config.toml
n_experts = 48
router_score = "softmax"
router_z_loss = 0.001
init_std_router = 0.00659
lr_router = 0.00299
steps = 4647
dataset = "wikipedia_en"
Below are experts of layer 4 (counted from 0) of a mixture-of-experts language model. Rows are named gate (a neuron's input weights, with its number), up (a neuron's input weights, with its number), down (a neuron's output weights, with its number) and show model dimensions 0-191. Each number is 500 + 40 x the weight over its row's rms, rounded and kept within 0 to 999. Numbers have three digits each.
Before each expert's rows: "comes before" lists some tokens at least twice as common just after its tokens as in all text; "mostly gets" lists some tokens that are sent to it at least half of the time. This comes from a sample of Wikipedia text that the model never trained on. Tokens count by the router's weight.

# expert 47
comes before: ",", " |", " (", "'s", "k", ";"
mostly gets: "burg", "ski", "ville", "wood", "burgh", "ić"
gate0:507440554505453523563499504487494504507435508541480538483495514488511591513520426561509485468544501462457460559558510496443461445529528444518459515503492512425484530513531495493493608489464543493517486512485492474491554504381545485495467545496516431514412478438496499510519506461525606500557497492464523420541536556538504492513438483511522411481408491503439534476531442512562489503538480550431510525511565516430498454498478521520545525501555478450504561461460474469488455488559452485481515493467531411521547500488511530522493526624494548524497538435440537467575456516456501496
up0:493513517528476548446575543547470539501431524588508546535466522493556493533462492532529519469420428515554535522458519501486453494513506478488501520486518463480563516544524573414517468495439455432488476423539466549476531479451496494577444530510450499573506466498496494515533446456557524556510484533538528480488520455461522439550450544503517476456502498537517532557463482458428507495488456494518564462522561414532554514487529469430512482502495508517497497542480446473475426459540461438528557471498527580647494460450421501496473493455585497524475478540526480483490438546523496450
down0:540529484488557515518516543446510524486514485553529496493532481503491515536534500455547521494512523538556540432487579517516498540436468504440523535529522461481437434528455494549568418468564504497458501478506477474489479490512411507501525458523475472544448453561474467464546489534612423492547513469517469488437505523465512528531527491531458416499473456519486508533483537524520463460467522500485516530511569502483414548424622448504494607486493443477464543485457536601500505442449480496565545445482464511501459462431478508469510509477615512527484498489539535407546508522539487462
gate1:515457506511449492512474572509450483482510472536469479534565466497530505412537526517487471486456539536452553459427549451490492501482493514467489503488479461504528533446520520442528471498466435540508500487564471477522543427502502434483495472435515504495448409539434470523456495461487481544529473449484503513494446489455497482512570588556590528450531465497518492521530507556485565486445451581479526568560550504484461522352535514495459491497530504509535469541528537511482482506491469549470476546595537494541525456549460473566508489538629490470521525488494547480431440586507475458
up1:471568499509425544522511510499516510500426469493473487559490405526483456465546447485423508494512509527474536538536454470478524459528476504524427509513533502453485541498497441491536483495510431513509482509550489490497492425427485541503478536505497557457471466536502453485503478437465490505498522458506491578422514496446497512497540586576483594557569480517573556538513526530495521484470512460403479535490512489530496431415534543523540489499456551467540409470498466545483512518508455516572507526515416516500494584450435580597467550540571533562468517519416500493503456525504459504
down1:531461515494465471476473494466505520593494559525468552511518505457477552506535545448486516532592586483448530433480516501499447507594423466537489547515498576475427557549529525422527539514475538549523470579484524469442428526514444521537511497505508514548526536480470469506529496466532504477451439551493464460485522500577494470504581492470534437381463475440490497467532534482538485485428487538560517512410508473535478518505523496462439415464474471580426551468506498491497481455475496546504485499471489445483538537506541508462461452486531536507514500469549479521579440564515568512
gate2:540416486501438543556489554474500520424517520538506392553489498526505501478542446542474565534407523496537512564495552491536480470484463445507504524491563516495514539475494498407473558478535495564474527441543508485491441469508504479476562452544493466507564528555422468524393496524548500515497470502535537549519450509531529474490428563494546539513508483495532457544458491400452514544573492450455512585481512545524441535461498508513533563475546528488500450549437448475419544556477513482456497556496489509485465517493497500484546557418416496463483483501463514520524511500505424555
up2:484504529477501548533521564556522472553473475530480454516485457515569511517526554522628531542451467431544532519503457490461474546531506486554525511491524525498553535524480458508505502520502522506447494528556471452520402484447517472545466525554453463465537487524510528552385467486439544531433519533527461492511505519522536503512572494537493539420537577435592589441514455478477522490500509552455517521552475543497451478469452458445489474537522525594489494460470492488527477497476509577483510434505495573476475507509518412497555441475516408465439541523462447462465466494517432473
down2:519428429495489519547503458531485456551552536529536501526432542530493523457558508528467518502539406528524444530427512585517486494492486434510471518482474460503534594501532520514553505451519566533495488495422496520596485515521502524486464451544551460548486506539496436529472550529516415478492480429548582494522478540459548511526489543421496546503520527522438478486536474473454504502468516525559500498524491460493531510436516374527497447466532430457492521465471561471457464578477493505438475545498447472505487488516530434460537574461509504536552448530452480430580488463548533540
gate3:543422555489488567554510473537547523438443434557532514515503520525496516419485495535459486510571523506466555446494518473542490457432489568453486481463505417490483479515543491482484538571540510485574490536479475443506506424471591489451436468511558452484491551559526493533514488447483552546471478482445467525498528475458405535406470502466520519462509533481425466532518554458478475512475523507600482520442507563489489470508463536485495550469542594528556436537521460520505475544511547476457481513517549528446509550476456490549570465564571488435528467537506528554481485486443497506
up3:568466444466586482490448520479475435551480509489496500501533530484473451522489516460498451500520466508417486521612510445557527516468494501486506513487519496471504445546510504470526522542565452576468416462530540509478508448513467553460407498499529431452482515547527429434526513537524462523447586498503509508505500487528501524498575442458503493538566430452533448395482419568485497541487569434495544489534559515461469496521457457496509565570450527500482518485419502482539487453533503542530470574442493492542475534466498510433540551524577536486501572480502485498519539541480483553
down3:447537504507527450532546484502449519515566493450505454466530485400551509513579541549512542518508475492473479495542625557433509479545462491520444562469451549493418496481500517502481469551447486480454558480469557453525501518443455537472479478496461477551506485438482519445527560466459555442553527451473494495502503481536520501486516535575488495498567496523590545543445475530537443497435480514564465552508530516509504443459444597511470497499480546476444535464539492563462397464455491507533529456470532490476519477542476584546470490462491509493477522439582439460526527526517552464
gate4:514468456418538544502569479460517491488467550528491515482552437541501448524435491483509472462506518525565526458519570489488554457509518464469481434486568483473535513519493478535456438472480509504456550489555465435548454487544528468437530604510455493534547491496502480481496524456536483513539532559562370595519456530472531450450507457538499530454536559493439564467572572534484571483490476536457466495554450485482470445486520437513542477548525587494491537486532517481472469552517532504474428562543547537513529486435451458610552470508496536498472485468511503493453467520499468487
up4:461443548483519494548532497462471520502494517458450516470554506470543549525459476432497489543509531500438486532503483515528502537507460601426485457504527548555559467486492506477413459570540540493502534527534425506462507550459553431475513467539534542481482540434547445575549478531506516505502516488457421495583549516576575437547553454498450511519533479508429536515490467416405543542489436558527504553497566509550453464428482448491589565497466517466515534513481529463511479487515433530498468461544460470450529545495547503488493422541506506450550520503509462476471543450502489512
down4:464483496487491494531503541609541504516493492517476498559524478449462539416510528522455483482514497479447497440492492483477503519485488484601577503539506458495491509523474511466558507516505527491459503549596487572459490437562493561633476393467472519479564466490516597466548478445495505464517512423470516509474516447493556483512430512445537527519453423531523473519485508542504436498518557555516578477527464587491526480544501504545495492552519433445469444465483485456474480469480439459422505470454518477506564513496510532527533555480569453426526478526468555575503519480504456499
gate5:556474535524453567562473515508525535434430496501458488490455492525491536510605468528567498438524454503529522454576497524446548509451562482527553526479498470462529535451447531574547531503506483434478549482506475421495494547504552453523430519475464507540487555458498470513508391524444466573451411468517462537554429568533525494443483461442464504565492531486501476535499452479502523532456377552506558461542562489495528554519488523465507489485554534456541474438465466513453452519495535469513547477495531488500477452451539566489542485532449502574494549461499516477483469498471491545
up5:461540477540557436485547499534477498509459482533509550445513488404477502508457506494488444548539527574504531473454510514479435565534481490458544502525532484539524484441568556503495442444442481511426464559491513640496481416434493497485558522522573433486519439537466540465503612507445497486502510498451527472452518517495524473558524439553510549494511477505480527465539551512499488460532495560466509512439473458492434452497498511506444461509493492528474551495497536502602506505513563535466506496467460525488522614511495451562428529514464540477420520481460444478538519502553556525
down5:459455462372511475433520478451466438542515567551482480429537532500507526493512528484512496577456546553488483518481523452490511479572476459461478540473462500568504526465465500507480499540481463547518514550467482583449523533501518506493503515460516474431481430495503537411526516516518463494526593588515481507492555402452522567540517512516542537535534478489560525506435565533526408486461520480455513517523478552454404563467524509480542539519487480500560568458522463448444471525466496549467528465444526525456538516440450488475512472540510504491477545542456547505388527504515539542
gate6:617516555497472461505508565489437529514514552519514477490463520491449577483545519534503482494512486464493486451546531485494538480470576489521465555523490434525510476480529522547494444493455535443429512434440484511486578525484436485421496550493551427536517535455563522574487572518506454483482458523470477518522558540490546523558452526555401485497365492518423448504481455516475477399521477548502517517509567493514467457487478569447492519497446455447532496520437528522515608496507534548483523484506495569472513484421506508513498473541479561522468511521530516459492503523479508430
up6:428505452480551557541466535473473519468491514448503468539466522492493454469506482489496495441495483533484528537437563531536597423528424421476580473487562564568502532460512488518429491520448494454587523454498462503483448547548472546457527551526545456459499497459513524517506492522543579559482478549501506528489494536495518457475448602530498536524527539455418472443437462551467485562466434416507458498521516450440509526492519488517495464543476475480560476466458487494471530548523498492477537483446562521579491451492477517493560415514559525509530532453453439596538525489494502511
down6:529572512496438472569499496445489456529460502475484521442503542448511540491576557481456419453540433486555483515537569484517552599504544557431509480465499489467472531521546474581500489511537445470452575547454470522477529456483465537450522446497484462551418522547542510486412507479456517518597521500504494456560474444482468466466566486503468556559470518506461549506476454450564520525581480442547465488528419591443449486538465485481490527522482480546494532570527506486518497438515506519526470489534533469466524580506471515500487457460389482496542504527502518472495522499478541485

# expert 34
comes before: " of", ",", ".", " and", " in", " for"
mostly gets: "ation", "ition", " role", "ency", " school", " film"
gate0:515529469506528511488468509564472444518494538528510504443470480507510505548553488489521536525471483501528479419531470476574397508418478495500486533452555489482490538565562528498499458590533452445551553479477454490536549516482489501461587527479519525444438554523477521573537519562524528397494481530471496498474520505527543466552475467513448472549565482581448504425515565444528480436522547513472459501413526471568533447460532479476423508586486516457443566502459517430476442521587455460524510551485508477482548518566502482472545503494519503466490493498526469421558501517545518520
up0:537487529416511418476522505535433456524494467446512469481493464504459479524530472447536557503433564514463498394502448508502484481484528510470509559430501508485519503496563498436552545486507487478551506560474511439445441521516512453490556482519417525528558508469500480503506548506463498382499499500461424496533483515552504542415440571548494513510500562597543553499494474457545466485526534538496467489479461454542489473452553443474537520482554421551507539516513545511494551523548473475455448546498451512563482555459474533497494550467568527549565497552587520476461458505480580514
down0:524541463515490476540510494484460498571501478495469493480488467442456486514499455514478519446579455552508502502474531438459483484490516497498544494473477452461533457545446504567489450453507502472475638456518502487459518443510558504545511570494388520563544505511501557463556540471480473522536566484538471492512538474471527556541514537521549560554524544427500509540418526509458562428511484501500447591482428435467439538433425451442457503515538489487461487515575477575513527564511493528545546529536496498466499526458483449436480447519472495556483458513564567488505545549446478471
gate1:481526527516509532514505459469486470486573510524505540449498516513490539511457514532517547525436458517462542494522482451569505468542531474396507519586554489523554527585482521553464527491508532527538422595469488444547542520450446414526519429511524482523535449426537419450493478477467449532484448504407505485518500576460452473518497432516446480542530541543525492468529471533508512591501512516519492524466419499410529536493506455475528542491474436506474421452516508475482492484513525469489589509534532464528607490481508514432501507545465483484601440476468440503548482504509494520
up1:577507513497453499480526529488451466486541460456451607477495490504504526479498554568554503466472476464558492518488544528491534472416542536527539474475482472598490474452490507473549498572474441472550540474545615560444485524467510559510425494480511421409535492497460572513499526473466508450524432488507539510497474484501507532478502509552488491490393488425424442495547515523442448466490509491473529514561554472515483526560512505512571487543423537524524610483471448516489535474488468503499537456492511474464431548496517464578515504456547552446473500509523510439470455533519461545
down1:448511443536458475543443490447467474443495447482500506394546486541464524525454453617533467518458454523520527509540506455495537419538437456501437479521463497479558522508572548474506482556569467519510553456458488489512440479472565540480471524538595486553507552519523498536536489520484498521603484475491478457510488537580479560460424515559435511483547548534490446521495485546516572526484489473573424476474531465531525562489430495477438414492516520506512523517504530552503520596464532549491477466497514517445509441512520525429477455474447468556472508468519481483458538532506512517
gate2:471524430438499516501548578491426475496474384525493482510531513484521465492457444549533516512480516490519509507561447468507551496528474511468538541555529460436535438515506469551551451495521606426524491542509483524516534477487481459528495486522529491516533521472400504520520504431561479487525528494583439507539533486459493465447480441546523466457489449500501535426522596540574465466482543492515462540463559471471481465570473558540539544516434565444402467471546451453502544434490523475491518476444537533547475445516484486531551578469507538471563540494496526439538553486498507483
up2:463498522475560502524482529545468529498491439514554499543558401498541489499512533525553527536529473547426484484520484486477476530488485511534511480518485479489414473552536550569527523440409454459514477498459550444444514494481523510514430432564574551510398530509443520503484519528543462566476492557510473579489501492433492603485496502549517487475574464485444525519539463505524466497488412499460415500505504495389474436570499496576493479526506515512434447517526504486549504452535510466521549539519506540517553482493471511551540473464539443447530490583518476471527458545533417515
down2:597507425486453511486500494574538501409590509519561509509515443469442485547527497467495555558465438495540536440501471485450557410533506494510551479462456479534451542496418523493548466478494478431470497482473477591426497542526469480613535511528522492504491563490475439564501487570514453495441530496473467520464478535514504543447484458489502462473473447496515565504513451498537523481462427529469420471581526523483518539517443489508505503525513522489468549473512486506536586545491562547547592459486547528534429466488459496483522504501510473459537473540526558475527487559449451456
gate3:500525456511531471586531491467459437491461493459538464506532498563559539476558502514505516491452445583486497506501544503484466444524429485504532558491448528510434496459478501476515488548433494506460515550578517504539569561513431461474418518511548495528500471547519573477550502541429469483482486496524590480494435476505536543496469483469476506521470502582486498514500485629507491487461501444502464488450511518537628560461488525504484491417443512545519489442445500554419449485499529462476450450566511407521472528529506404550513547502493476515507527488455507521493580517478460495
up3:544522509425488431584480487467513499508585512489497457514508555472503543508454460498477439465562545531545462508466446571505510523478518507508521472457490452529490528479426568481420579499507525486497493462513431470471560459480563550553462558493517509507539445557555496525493526547544523490474488516421464532549488505586489538516490481453464472501483534398538530499496476523546464491437575484467502465460450439454491480453479504520557514492489580544534581474536525555532532482511442432431519495412547488482533502497494468488494602505442487484463467554527505525505491511421588447
down3:510451484571498502452516450541484520452516575560467480556527480426507474549516536482499470501500526562484565495473467461606484464466484496582542472508551558538467520397544502418458522521445455457422470556486461474463589501524518530467588585551503451475516499507473464466477461512470520512510439426566436481503486486557523525517457582500531450491528538477450492549492515441522519538475531493473555538516517433484443514501483484541580543521503527498567501449501508500474547480495511476485481462460493485474522465504523489492529510509447496519495468562455492545628524417471464444
gate4:499477529473543524485432498533524511535545562508573488551496446544449393494496473527510528495418506540459514522498483538494514548445480464485493535435503493521522517507514512517463530447532473474507425500479520509562560497583432481501502432505476568446519481441505511482528533432505558440431434495508527549537582489553516520493443497481514445455469518565577482533459469453532486464509502457455563510500540476534457498469456490485550566511488492464525501502501553543444565462539463555461518539563534489433494515358463517505450471514483573447441526534513449473497566533574476543
up4:479501488496486579517455547459539483529412531442574541566491429525467541410527421538571511507458519560494567470499514513548474479444503465573539452466532513537517500519473498454476577488546460460574506477527584559494518541492537504477572540487484467455423472542544467508558551553522521468487476496496551510472481513517462532517431453435486411522503504459563521503603466521472497488545549505485507509466472485493426560543492465508424542504520474501453540526476499505461490431518556505533538419526499470489474484447449468420444507542437556485477467495521521468475483546476479455
down4:463533471421510578507488489417525503578465492487498506467524442464488517501442478524512441466506479482535530515496491444490517459449434494464458462574529506445600443525520480545505444531473531485479501534469548482450541432552441474497523505444490523583518507479572473491396511515513496460452486503533534522506498526499572438526452466542439386462508467512559426515553455474510534522503540493535487565465510621527542544584502516425476508479458462486565537538485511499435520513488481505511572494540462463525486512484510543499527513486475533478520496560591523499522463481517493599
gate5:445496468431530516455434506475493454516542617556468434467423559447460434524552445517566494457535518518522521525506461443537466439476527541513469585466521497476541526501546471480548515529478550488491484498504476482557443506561504525446454489518547502554558511509459537488479477562484498488472453466502489563543458501527499555491497493529560524477453499526392504561464469491550446454505573498486550432503544527487509545469499492504555439479453463519525443529481556574552435415533503489472519447484481471494508519489515480524528509481486547512422489389519539557507607531520483517
up5:514467558467501509435544502554522423516510492537550484509481466505530543510497405519457517536447512488511497552477473464453546530566535474509495511514488486487484532465432529432428509476475563511543500470491473493465512552499473545552492525558640498583484468546535507498524549504507434501494465468450549553466524523476558480476487471453535463540527486546541548448476438572483485531478481485487560437499506514488504484542556520565491490572482450463551579457532481544476544457431455415491505520571563477396552411454526493537453456460509502544452523529500475446458449480540503467
down5:587529435576554493507454418488463474500498486493411588476447508519429556514526543475500473526515505538502527453481465465517507522470475493530461489479523493471469587545483542575468515537504449473480551493538436475473563540544469583516489454524529557501493595488523525473464481489422466448475531460473513450556520485481527450446498479544488450536524496562436535531474475512536469530557534464487432474452519522500458491435475561480426568519493502509494501568483471498529496498499445532617535512428487453449581568431521489509467497464504525505451553481533512495483524452560572484
gate6:488536576494507485561477474491522573593505507475565506500441553608511478529482492508479474442506557551502499537524476450508490449492468481470558477592487498525439444491505490545508497476470582489507518389530490530537531506539455526436497523488455470517571542513518542537556438428481562537484389483494475486460512489558516524496444532532527508470514473451549492522483545533480528528494459536486505470492492462483526514542457435533489450454483473519515420439472503567469527504431522485442463507473540515496476487472478470547538456384457539510458488544534482534603595458464459500
up6:541548582456434487603448549470477541482524499525434498509485515514505521475431463509435508472553463490544514587478457499494441452459471556462533485561437552473484487467417551576504558468514453470478470469542460481473506466494460549520489542511451475475588536474504546487519510533517506530570423489537521519464472437598452555484438507528556498478498495525490525473545511459540480474503478429477539464481493516522518543427534491533468411512445469430576455425488460581509444487537522588477513488444517489490518494487518531437511543517474487475482529508492511562559482468511572503
down6:524537530474536558540513528470534551522512469504498422545450586548481516573507489473495557494521522553500582503508471496380390522495486529561585481515482494444448485600536541466509554513548503480514510443464536576530496492457456489526411518519517476514567494555470507495480449512476504538458476473521445485536506519508480568436542497561442420510460512488507465533547445457496576485524457507478473527526521473598485512510526504484465453466416511512508459461455498479514541476411510533480521409480497477523487453541551525430471546459453537506458534478444504501497553518476496444

# expert 9
comes before: ":", " UTC", " Animalia", " C", " 1", " A"
mostly gets: ":", "):", " †", " •", " Genus", " Website"
gate0:502438467511463457494522475493535514468418506472569553531454475514552474536496475429526473503539516514583548477492485540492462465537549504529530516525474473495592474507513474543420514496527451473503534473494517551433551542506398521516526456428455525398525507512522526507537483507480516490472489571413438538516540483509509585466523523453484506439483477511474529495459510424468480470506539515449543558473458481486487544518573577444560521522499505494534491433482512489481495498487571477476541528499466536534488518423543508509373510498506483518601425391447553525551526527481526531
up0:553559507428497459488553541492483541424553494436469475515543475497469558429521478485558510513479538498512490456505464520513523445521403488474469473472541447479462453465535513520537408558416473550505493491502500442481530540488498474513458548583519527531510525527484416480432456471482516495469445482538481505453495503548522446540547551549391508532548552542554415497570531558516506527490552523446479491474503482505477486521498529555504492545447491476512498547469469571550474533543428429544480528524472486514589516598484455482524546563471492548450497554420488497504434485537517475
down0:534527531445523537504560454532562538467532443535518539538467548509514564492527487435427567574489574524527462512512544543558457478522504526427457482503454514458418506480451503561574478610429499573531432503505556536524508410367468452561502506471448518419480517443472475523500552525516485555519504511521448538465484494471500486561484499480396546481491464431492481503525536450541468449466512477443485456462452518467509484475534572479540541520478490504510503463495463531520516522516554491463517523439512547497483512508484542448562507474477519516513492479477483562450569490447531502
gate1:472501451464546519426541519490481511557529549527553515491552503513534441497439462473561513488498506526505578477490490533450435478473502511494460529521508501428517477501641537485508541587560541510473562538571591494502514467499504507489490538484544488512461534490611462504508430512429597532481475512425574475438560525469504527502538477491545491482520510463439514489503493504532414443476504452453476510485456356540504487514453565531490524449465429544481468512516517540569503468500452505485514461464529481442554542478457508537510498527503492441441485453502544501513474544522467461
up1:462553448485491439492513488512539575498488548519524457500506523496491421585571499477555487499522502435544541464437511535469445529502560473502511497469530504460512493488551539489535510568526511491539534538580589464559485462559483456513498502498495529553432502501517536507482522471463635456493472546459497512516487503490502496520512450487501505527509496483443478491447485538515419483512513478463510495522475376509396529561471455507520583421528459493453504513518477474599484429467461504509503519514567420460591552486490534496478497475465511460423522479514527451578477589530495448
down1:470543511597480476524444528550469520466479446510502513539532412520491481554545473483584549475521544512430503475535511518515464526498542532547498416466471470541503537436482452424517530536491521465599482504526465530507457534462508495462408523527537529501400496547484540463494541421492541520529527547522405496489491479539539465488493519444519526457498465504558490485559522457485469523472460525488524584606496524436532484521461455550493461571550490427488522471470517491585461427505485528532531516459481396529516547446464528504579460458511487498457513515496556439488454520509489469
gate2:494528476471505477492549532572511462488503477426477592543452464437497454541496529498512509505487375480435414521457513461476577439555463518453493466507526539534508507496497525517518507532460553513575496526477568544473544494575455470520493453516574546510548549511495486509480460472455447504487521481509445502574513539509532489552495506549535522505524472433417514498461468404505481557458556585537536451586393572503477515467484525551481485539468510483505468524542474440491498453488444514525534531508481466439488511571493534569518451481477528507520442476453546562491473464530571517
up2:514548446610551473514531538495491524479463543446459480502489558506581499489516463439488461488495568501547544447469525507551418499533516496512450423467560544415502489546459538584459508524486465508466514483509439451516515546422503497590442577530537485509454476477546493493509489482582534395465433518497511471501458487526472573496507526530525522445525482480485472558562556488525467479511496482482445523517575470452492559514478524483569484507527547510479457498441490511536525543518516503546435515493528529435535480401574472440483534516556482461448555527468441449513483488485431498
down2:544464459575424521468511531455576446499501455408558540479489454516464433473477517457546520509415483551422528508511436474475531564434478514465445473477599472544516481458490550479475452535452510573539549536496559481495446487498480468520590481503496461497528472561561519542613468534510476504446508525503558404547520500469526503458510520455474537489480536497477524491527541580532440472494500456427495445542540480504487464489494519422509500520542492490507540482519491492432464435454561479493493509585559475500543557471495536465497496498519539511541492583501535470494519545471543439
gate3:511493531482562507520512513487516464458443550460479478378501515506494515536447464465581565532500500543530534429505465477490494431570551559442484498484460462485532516557573549523505533484428514604452475522475469427468486483489493412551442476469518429550564556500525525450472433524477443489532483503534589516468519493486578504537438468521485539434500428423554488553502523475475529483471520526478534533538523473521525465534464509535449484553490452454526517521504493568534397573521485544527515538506528521530527494455464460495499516511509540494457472464413490445471504558559483493
up3:529548586468437493421432515533488476482488485514497590530534454500457509400574431488474460561507414448518504516554530542531509492457491502609517485483531521494494490420548564491466456494575479492468526425502552511535511511457515557513491558510458525468469505478468456491543541519489539522492494491469456443435484474470507455471568503519443495546475552459480548508453443501516507551516446508473536534475548583452445489545529516526449459519488531512547522520445542467537617436466507455434494499539482547551497477556489430503471495471494496501525510523494503602536518473575519492
down3:471533474545507478562487527486467427480503492527444488513502414484529470437487523401464541488530480494490514527467497467461484479539464488536536467522479453569490480512473486538497551495538556554403476561508544493547495560547510472503416440467516517539471561480557493479515504533544481543475496479510481463522446562499547529479500527561492517532422500534495519447512513453500508461461498446465580422588397487551501491485516515505462502542485584493467515498541459517516512424502473434538503532536558567576505513417496431445530479478490554457545569518547524531405547560461431502
gate4:451486524505487510502512449554467501507501438575547497530482498558500526500521488507480556487453487488495494495575462456474549520556488474461539464476539527488536540486389460513567492492497546524523509497429465504503480532535510571468528489484454578512526523504455526505493545547455566515582543522574442416521452521431496582508521529477555549472516459508479577623446450490493472520490513581508516469511535451415487437450481449500466468532539526530454580540487530519478449432485491562441489467523463449426572489551531516468501487520555514533452529472478535521441485481411473488
up4:486456490515525566521513447531487482485464520532528526533538502545494494479527461577521528574464564490504489584582453440501500477445466491479518480468493500467502509416490484521499478432555488467516536460426500567528558544474440489490490536557484572517489536523558529529586506554454544540471497546463447478504487467459509508456528520464561561466518427490484525442487505529457481503545517579463490485543532427468496538420457486575478493608482471497432517524503449527453459420564472512494478503514473533502569522523496558461380491480550444493478521544439504544471418496453523474
down4:477498446614436485461467496536502432502512492501500550483480540456451476548444460450479492512511504520576519511492504486484500490554516477422550448426523515557546486472499513493493523456489519426428528518480476514537445473493535408539533586473481530494500507595573513485492475496516423548502474493476517472488492475512504554592508538537451558441426483524587512486504474535593500534495546483499398533535527456519473417502521484421519538498533525485495560427476436524497504524527514518526437487493509492490600497510449512538534453488495518545495409528534502541430439550526536502
gate5:533461579602431484493445520523472448556502532501536486491520484519492504546371501584414508462567487494457462462608555465526516479516502537490586499494535454529498547488476510493541549544444492560473443453432568528463522463508527441470487482523491497538511509503459449469494548471462459465547559505455504522497500468494484481426466498554580492467575552551523455467458482469536518521481528425455450507456488553568490496547477481485507575448508494524526499424526462515523516540560461479475533433506466518475511537482506500507467527468510527470561441514586512578497567521483495477
up5:475548487456485556543547523530544490473507483573469526474471549473516521506558529481483483499560529499484543434477460494514542451455494508507470452536579529521534479548540477480486441502487445444491540529533461438467510518524514404539473477505443471428481472494511567546424448507541487462448396521510487459535450475492488499519522464501403520576469514510486520474577516508464482494446454605464512490510530555510483600480517551436460395500485502477446545594513533444479471506472502544502514496449516501548527453546486485476529428519565483609446578524469519491526512515547485490
down5:500570482541495525487572515442475446463552529551542489585503517514473463462513538430441571527579507539488437547449497497463487411593497519433461562480432448551497537511471529478496521523447562458486476542424448492532520445494513484504548466524465580492464527487419549509509475503513493509498493531516535433481494521521537492495441528557518556494510417477554538466512458517461527563526475467578453483465476510523545505512497545450446470486523441582480487499551554474454481475474509537486429570512421422528460543472563482501477484553493495481496480465582462478559517516523503457
gate6:435489486502480520488462433456502515511583494479524434445452458489494589573461588463458531447531501494548544436482468513494520470534560441521520427527482461457454495581504503484464531512536484502544501486459491556567504517528474527559618498534584498486529479466441520384493521497459503521494510539500507505501494565486461511458512530454477498474454423478504497480541500446518436523541508560509564536562540458549408571517545476495518529480478449510507488515469549511507521547480445456487472506443403524510479576510470485499571521443517531525525518545522476495386527470507529483
up6:431468520477490501454510477449498557503491525417495460462501439501532502462492506523517477525499447517527477465494481437493473465560459513516488459523453457480501515552563528471483517540562460522467399495536562524554457455557464476483636493521577542516503503531439495496407506510588452517418531519584527510509508547491400533462497502490512480445444547440522478532428569552479443529493569531447523537561557478469435580513557516460531501473473490519480476520435514494498508467483505466491461554519452502561471511512454480556517564475554530574544516491495503506420524516517471505
down6:471549492553520523501473513511469478489601535505451512518524559496545529576573484573522547512482462404525544502472488512451565507564418478514443441451477487491477477506517509502499517542555519464541525527515472472509508443480541451495501515482538535513471427452500536566502452445519415425483493503479516527491487518517483512425571549503516473491574497482447424507445534523489379500533512517466514537571445537476562491586524446467513527470500482464526442516555532521473460466504504501493482528555434503529527491527488454417467583442503435461517474405527505542525460522487499588